{
  "n_layer": 10,
  "d_model": 224,
  "n_experts": 128,
  "experts_per_token": 4,
  "d_expert": 96,
  "d_shared_expert": 128,
  "activation": "squared_relu",
  "moe_layers": [1, 2, 3, 4, 5, 6, 7, 8, 9],
  "router_score": "softmax",
  "normalize_top_k": false,
  "routed_scale": 11.5,
  "balance_loss": 0.0192,
  "balance_bias": false,
  "init_std_router": 0.0228,
  "lr_router": 0.00155,
  "vocab_size": 8192,
  "norm": "rmsnorm",
  "norm_eps": 1e-06,
  "tie_embeddings": true,
  "optimizer": "adam_variant",
  "lr": 0.000956,
  "beta1": 0.9,
  "batch_tokens": [32768, 65536, 131072, 262144],
  "seq_len": 512,
  "train_tokens": 496600000,
  "steps": 4775,
  "dataset": "wikipedia_en"
}
Below are experts of layer 6 (counted from 0) of a mixture-of-experts language model. Rows are named router (the router's row for the expert), up (a neuron's input weights, with its number) and show model dimensions 0-223. Each number is 200 + 40 x the weight over its row's rms, rounded and kept within 0 to 999.
After each expert's rows: a language model's description of what the expert responds to. This comes from a sample of Wikipedia text that the model never trained on.

# expert 62
router,182,220,133,166,250,129,208,156,203,220,201,207,191,157,135,275,200,245,123,159,221,194,201,228,230,214,188,141,236,170,251,191,184,205,250,238,167,173,139,211,142,182,214,194,234,191,143,156,149,265,138,228,197,193,148,243,203,223,188,110,173,222,215,132,182,203,172,256,173,124,279,152,134,137,244,137,242,274,184,245,143,172,207,126,204,204,195,184,196,216,166,149,268,139,211,180,195,200,228,150,169,217,110,113,192,159,207,137,187,253,221,236,195,273,175,156,172,181,260,230,196,162,195,176,192,237,179,200,188,171,232,234,193,191,242,245,194,231,153,189,193,227,200,186,121,178,242,226,231,259,223,205,238,240,222,238,180,232,215,107,205,221,182,219,163,102,163,173,136,209,183,256,170,110,180,184,218,182,222,218,194,153,188,179,170,224,171,216,155,192,245,180,171,188,129,173,122,136,170,164,235,221,170,185,315,171,241,195,185,152,135,184,157,249,185,207,228,206,212,246,267,234,143,195
up20,163,235,175,206,169,166,256,200,239,207,215,195,175,207,235,183,199,176,119,243,246,140,176,205,138,156,200,216,258,222,182,150,127,265,203,173,173,205,196,118,139,187,245,244,115,169,185,205,188,196,153,187,249,225,162,156,137,146,145,206,203,173,202,263,236,215,155,217,196,130,256,220,205,206,182,163,199,158,222,189,135,200,224,169,231,131,154,175,189,219,205,159,219,233,144,212,243,203,215,212,167,216,183,190,305,188,205,274,217,148,186,247,193,200,193,189,218,187,217,204,237,158,207,211,165,255,231,246,140,169,189,218,224,105,165,174,192,160,207,192,175,82,214,220,214,168,143,192,234,264,213,244,121,239,114,209,295,244,197,200,222,273,263,190,175,175,197,146,82,145,211,190,207,178,171,205,204,201,210,127,161,193,176,183,152,242,175,181,190,196,199,247,329,223,218,205,181,170,170,166,141,148,186,251,248,247,264,164,261,166,197,208,281,273,249,178,218,164,161,158,220,206,172,187
Description: Quantity digits and number words

# expert 58
router,273,167,156,202,216,236,231,134,280,94,217,240,256,258,168,205,183,248,197,210,240,186,221,122,257,167,253,140,235,212,272,188,237,241,180,242,190,251,182,189,193,183,228,177,153,191,219,201,152,192,247,141,183,185,225,157,268,159,134,178,180,235,147,226,149,260,154,168,135,242,176,177,153,266,239,181,149,134,154,184,188,227,197,176,204,192,204,197,149,166,195,131,156,255,196,161,223,183,209,285,167,138,145,178,245,195,189,263,182,213,191,236,196,140,239,143,184,243,214,206,192,209,239,148,193,207,161,195,248,165,155,216,207,126,178,191,239,230,129,249,193,234,180,134,242,168,207,161,215,228,213,179,215,243,211,188,165,199,133,244,142,274,193,215,205,143,158,282,241,273,219,188,164,221,142,209,231,223,203,178,155,240,126,221,199,219,225,219,186,227,172,192,138,254,263,225,153,104,232,211,243,191,134,134,147,163,169,199,206,189,247,218,196,243,215,253,268,210,193,201,169,132,222,126
up1,187,296,214,202,222,202,139,218,220,186,246,168,254,219,154,233,257,134,259,230,229,176,183,124,249,157,182,196,230,189,186,244,218,181,192,257,216,202,196,187,199,163,203,263,228,143,217,117,197,195,207,184,215,172,121,162,180,167,207,240,95,225,188,144,233,158,230,175,174,223,207,193,226,195,244,250,204,231,157,155,162,147,190,180,268,130,211,252,195,168,183,187,209,201,261,221,195,254,211,245,234,190,198,95,246,172,191,165,204,214,152,189,159,157,158,199,208,222,67,202,185,163,176,203,134,209,194,247,241,130,141,191,136,223,242,221,114,196,169,239,178,178,229,174,237,291,312,276,212,188,156,171,124,144,246,196,255,162,149,201,209,176,187,149,238,173,203,161,206,177,174,241,204,208,202,236,248,249,168,133,230,278,146,180,244,261,187,153,213,155,249,255,179,204,161,189,229,186,227,119,274,177,182,214,239,186,134,196,130,197,165,203,204,177,217,180,198,231,207,257,199,152,190,190
Description: Mid-word consonant clusters

# expert 32
router,158,181,186,231,234,206,166,191,160,121,205,215,186,177,175,250,168,277,118,193,264,218,211,247,187,190,168,193,148,191,231,158,233,169,143,166,149,147,156,188,195,193,220,154,190,276,176,217,164,246,184,178,203,194,155,236,214,225,188,147,202,229,133,124,140,182,220,168,210,165,263,176,127,196,205,208,249,251,181,208,233,166,212,175,243,259,151,201,166,161,174,165,238,120,159,184,233,214,200,197,158,186,121,202,150,166,172,102,153,280,228,161,196,177,225,154,154,166,158,217,144,259,226,157,165,255,219,199,207,172,234,221,175,196,269,172,236,254,144,119,139,224,151,151,131,268,249,214,224,173,225,272,183,153,205,202,177,186,245,127,148,178,200,173,193,130,258,203,141,206,200,222,197,192,179,134,209,189,223,264,117,232,164,212,209,234,220,205,203,196,189,174,171,189,177,158,163,221,213,233,296,264,183,122,208,162,160,219,228,113,162,159,221,190,251,256,262,265,216,200,252,266,166,169
up5,219,134,233,198,168,253,185,223,215,199,137,118,298,242,243,263,260,215,188,252,259,199,180,209,223,188,231,196,159,265,221,197,186,219,217,219,145,155,207,235,180,199,178,165,131,256,201,233,218,295,210,197,178,186,160,130,212,204,191,208,216,179,180,197,226,153,207,204,151,234,230,143,202,203,245,213,256,200,210,187,192,134,165,164,254,167,227,202,262,222,255,203,232,173,170,177,188,221,162,158,209,224,212,183,182,178,199,173,218,149,206,241,212,188,176,264,267,275,252,253,172,162,170,189,187,154,272,183,163,240,176,220,255,209,243,148,155,165,208,223,133,172,219,242,207,225,222,126,188,286,116,192,208,158,207,233,132,211,182,223,184,166,172,275,220,199,180,103,303,134,286,198,240,165,246,230,131,248,197,261,278,136,190,153,248,200,200,234,209,213,183,158,199,126,195,183,249,254,275,101,238,252,239,219,248,167,195,159,187,240,209,234,205,228,190,231,170,172,194,171,223,215,289,157
Description: Coordinates and table digits

# expert 50
router,128,145,143,222,213,182,185,167,143,144,221,227,140,164,163,253,157,233,147,188,256,210,203,230,172,200,181,186,131,190,203,154,216,160,148,164,134,258,142,223,157,212,209,142,200,257,123,247,155,251,220,162,202,159,122,203,239,257,228,144,156,222,152,154,178,138,162,234,183,157,249,169,136,193,200,182,180,260,174,255,227,181,219,152,210,230,170,203,173,155,195,175,189,152,174,163,217,212,233,178,162,197,137,216,115,265,157,115,163,243,177,151,215,241,261,209,146,186,142,181,168,241,205,129,175,233,271,202,191,142,238,214,152,152,250,232,178,257,185,140,151,241,221,165,112,217,244,227,197,196,236,230,242,200,184,184,185,171,197,148,175,242,182,182,128,126,218,204,138,203,153,182,134,192,139,152,191,141,161,171,133,204,172,172,209,202,163,190,205,184,221,200,168,125,193,144,178,223,177,226,268,236,152,120,259,153,178,190,246,176,151,139,235,224,253,195,249,253,223,165,219,210,238,181
up4,234,210,190,167,171,192,256,229,178,173,169,222,221,238,276,170,218,171,217,239,124,214,162,167,252,157,188,231,180,192,178,226,155,152,237,214,260,114,110,209,200,194,205,230,155,173,232,180,270,191,173,271,199,188,221,230,170,194,115,248,245,185,173,246,162,178,224,228,240,206,180,162,224,201,272,253,216,229,200,141,172,260,224,229,112,193,184,178,251,244,202,254,198,331,205,185,149,147,182,199,320,177,279,158,249,158,171,170,172,75,185,198,130,224,186,226,223,252,261,181,227,211,158,271,272,172,144,201,256,243,225,139,250,204,189,236,226,208,180,196,202,142,194,186,210,208,128,227,140,206,201,223,125,202,181,242,162,222,140,199,214,199,201,173,168,206,215,187,306,151,249,229,213,261,219,169,243,258,214,225,264,165,243,180,180,285,214,165,211,213,171,198,251,181,210,227,285,247,237,222,215,180,245,225,155,234,219,218,170,214,232,228,172,224,162,240,179,201,194,226,214,236,225,202
Description: Year digits and participles

# expert 36
router,224,151,206,195,221,227,186,221,245,126,293,235,264,193,254,276,203,207,181,236,197,178,201,180,116,117,205,189,184,264,237,243,216,225,180,235,205,277,224,167,158,207,215,178,172,209,198,226,180,210,249,173,204,253,223,181,200,173,224,215,131,272,156,252,108,177,212,218,180,202,168,166,179,247,166,119,194,199,210,256,218,228,118,152,221,213,219,247,213,158,141,331,187,128,212,143,261,265,211,231,170,207,127,160,184,200,232,191,144,226,277,233,222,134,176,162,197,202,236,242,175,261,159,169,140,218,119,232,186,234,155,170,231,205,200,224,211,190,165,239,212,149,241,229,286,171,188,199,226,178,273,167,221,227,222,258,128,213,222,250,193,221,196,165,184,229,150,190,169,305,228,247,168,153,200,157,208,182,162,172,172,210,239,230,208,238,189,232,170,187,189,173,189,216,209,141,107,158,193,201,142,181,169,161,159,189,201,205,253,152,166,147,267,270,228,240,156,182,165,187,153,147,183,158
up0,215,169,211,171,209,213,231,112,97,213,159,238,179,285,173,204,161,153,181,201,207,182,223,207,227,253,169,218,185,229,169,206,188,243,171,165,239,221,226,179,236,171,169,219,181,196,245,214,231,242,193,179,200,232,175,238,164,243,168,176,229,208,281,182,165,252,182,231,208,170,213,120,188,132,192,221,171,218,245,207,194,157,265,214,149,204,194,92,106,206,239,154,128,180,162,166,234,237,191,252,196,242,181,288,223,230,149,97,248,159,162,271,205,192,165,214,216,204,222,132,175,158,183,193,219,160,171,168,176,183,234,251,222,224,181,239,199,142,189,241,256,169,155,188,186,165,193,247,222,147,218,134,173,233,199,180,166,174,226,189,123,98,223,229,265,150,260,151,164,198,222,238,148,168,183,229,232,217,230,219,222,144,181,243,171,227,263,204,189,166,186,149,245,142,274,145,341,164,164,262,196,119,233,197,232,282,171,138,236,199,160,200,217,233,231,231,262,226,189,212,218,225,184,217
Description: Short word-internal syllables

# expert 2
router,239,118,240,168,210,146,183,160,191,166,226,166,218,211,201,257,183,274,185,213,251,237,160,162,201,206,176,146,175,231,284,209,191,159,196,226,144,278,165,256,203,177,171,136,153,166,138,263,216,164,217,171,162,244,194,190,246,133,264,151,182,212,148,140,200,234,169,211,155,173,204,205,127,149,192,167,201,253,208,275,249,240,175,153,125,235,152,238,165,158,202,213,230,186,145,107,194,219,163,240,167,269,152,117,132,158,198,208,167,251,235,151,256,198,243,185,162,209,216,233,153,228,207,220,163,246,197,132,227,136,214,247,243,174,196,219,258,244,165,175,142,236,182,159,165,178,167,178,219,216,200,200,224,227,171,184,134,196,288,264,187,214,157,161,199,195,243,211,185,250,191,173,184,133,219,169,193,205,226,194,128,188,227,264,157,221,253,243,202,296,202,120,188,214,219,256,168,161,222,184,227,237,124,198,185,168,205,180,171,108,196,198,222,230,252,279,212,231,214,271,217,135,174,177
up5,151,202,186,200,144,187,201,226,291,238,220,158,223,173,201,176,228,196,143,145,218,251,224,260,226,288,81,175,264,122,117,189,170,253,226,187,210,169,230,199,209,129,176,206,149,225,197,175,193,169,195,265,197,248,189,267,138,228,246,127,223,148,207,211,192,156,238,142,171,211,232,211,220,242,248,181,219,132,206,215,219,155,155,290,206,214,218,197,197,176,245,231,225,135,188,143,209,178,242,194,180,243,190,151,205,178,228,150,198,117,247,171,227,205,240,227,153,275,202,146,167,185,206,221,199,258,153,226,223,115,177,208,181,269,212,172,209,152,225,165,201,129,192,221,219,204,235,230,238,211,161,173,194,203,188,267,174,252,238,214,206,125,175,254,238,180,239,46,194,102,238,176,171,157,189,252,161,210,214,164,180,148,200,218,201,194,186,137,251,148,216,187,203,157,260,150,206,265,117,186,197,178,215,213,174,193,180,213,222,157,172,231,215,237,132,160,212,261,142,228,170,189,206,193
Description: Foreign surname fragments

# expert 25
router,171,138,167,215,237,180,215,188,139,131,174,215,192,183,157,228,201,254,189,144,250,240,183,163,181,205,233,190,128,218,210,151,178,185,146,188,197,202,207,264,232,199,236,138,202,252,156,199,158,243,163,147,174,192,145,218,209,255,221,180,208,262,172,100,177,150,197,214,180,157,244,166,97,192,217,150,206,208,113,194,203,149,172,133,197,191,142,156,199,140,208,174,195,162,214,115,219,264,215,247,166,170,115,216,126,221,162,170,237,222,226,185,206,254,177,152,178,156,169,191,169,245,264,178,173,261,229,216,195,176,181,196,235,165,231,253,185,288,206,132,161,246,194,188,154,238,199,178,189,161,198,213,208,169,213,151,162,232,215,141,199,234,126,179,105,109,244,164,132,234,194,243,152,167,118,194,211,129,221,214,131,202,172,139,205,176,195,143,240,206,232,191,167,173,204,160,239,258,178,220,298,224,202,181,241,188,212,253,164,189,167,150,249,158,279,201,274,258,212,236,249,192,211,155
up0,216,162,235,177,225,147,214,171,204,167,191,178,201,148,245,214,248,155,207,152,194,175,288,211,181,187,227,166,171,179,247,115,258,265,169,211,244,157,226,219,168,162,253,169,150,250,268,117,223,133,119,165,185,183,172,228,215,227,179,192,104,233,177,198,212,247,165,199,155,268,158,181,183,258,293,199,195,292,202,182,253,197,125,158,225,234,115,172,273,198,243,198,274,194,156,158,246,228,139,223,171,190,186,165,223,228,170,249,199,157,164,207,127,173,181,187,249,180,193,196,180,243,206,189,185,203,218,227,146,144,210,184,195,236,235,255,228,179,212,257,162,227,250,211,264,159,167,172,230,127,111,137,231,178,216,184,156,263,204,206,162,223,211,229,88,167,159,196,253,250,263,198,117,164,168,201,162,165,215,252,204,203,198,181,206,179,226,189,232,182,230,180,191,181,192,136,216,196,254,229,177,229,268,239,181,291,194,253,212,122,223,216,235,205,217,189,257,179,177,159,161,189,208,281
Description: Music charts and table numbers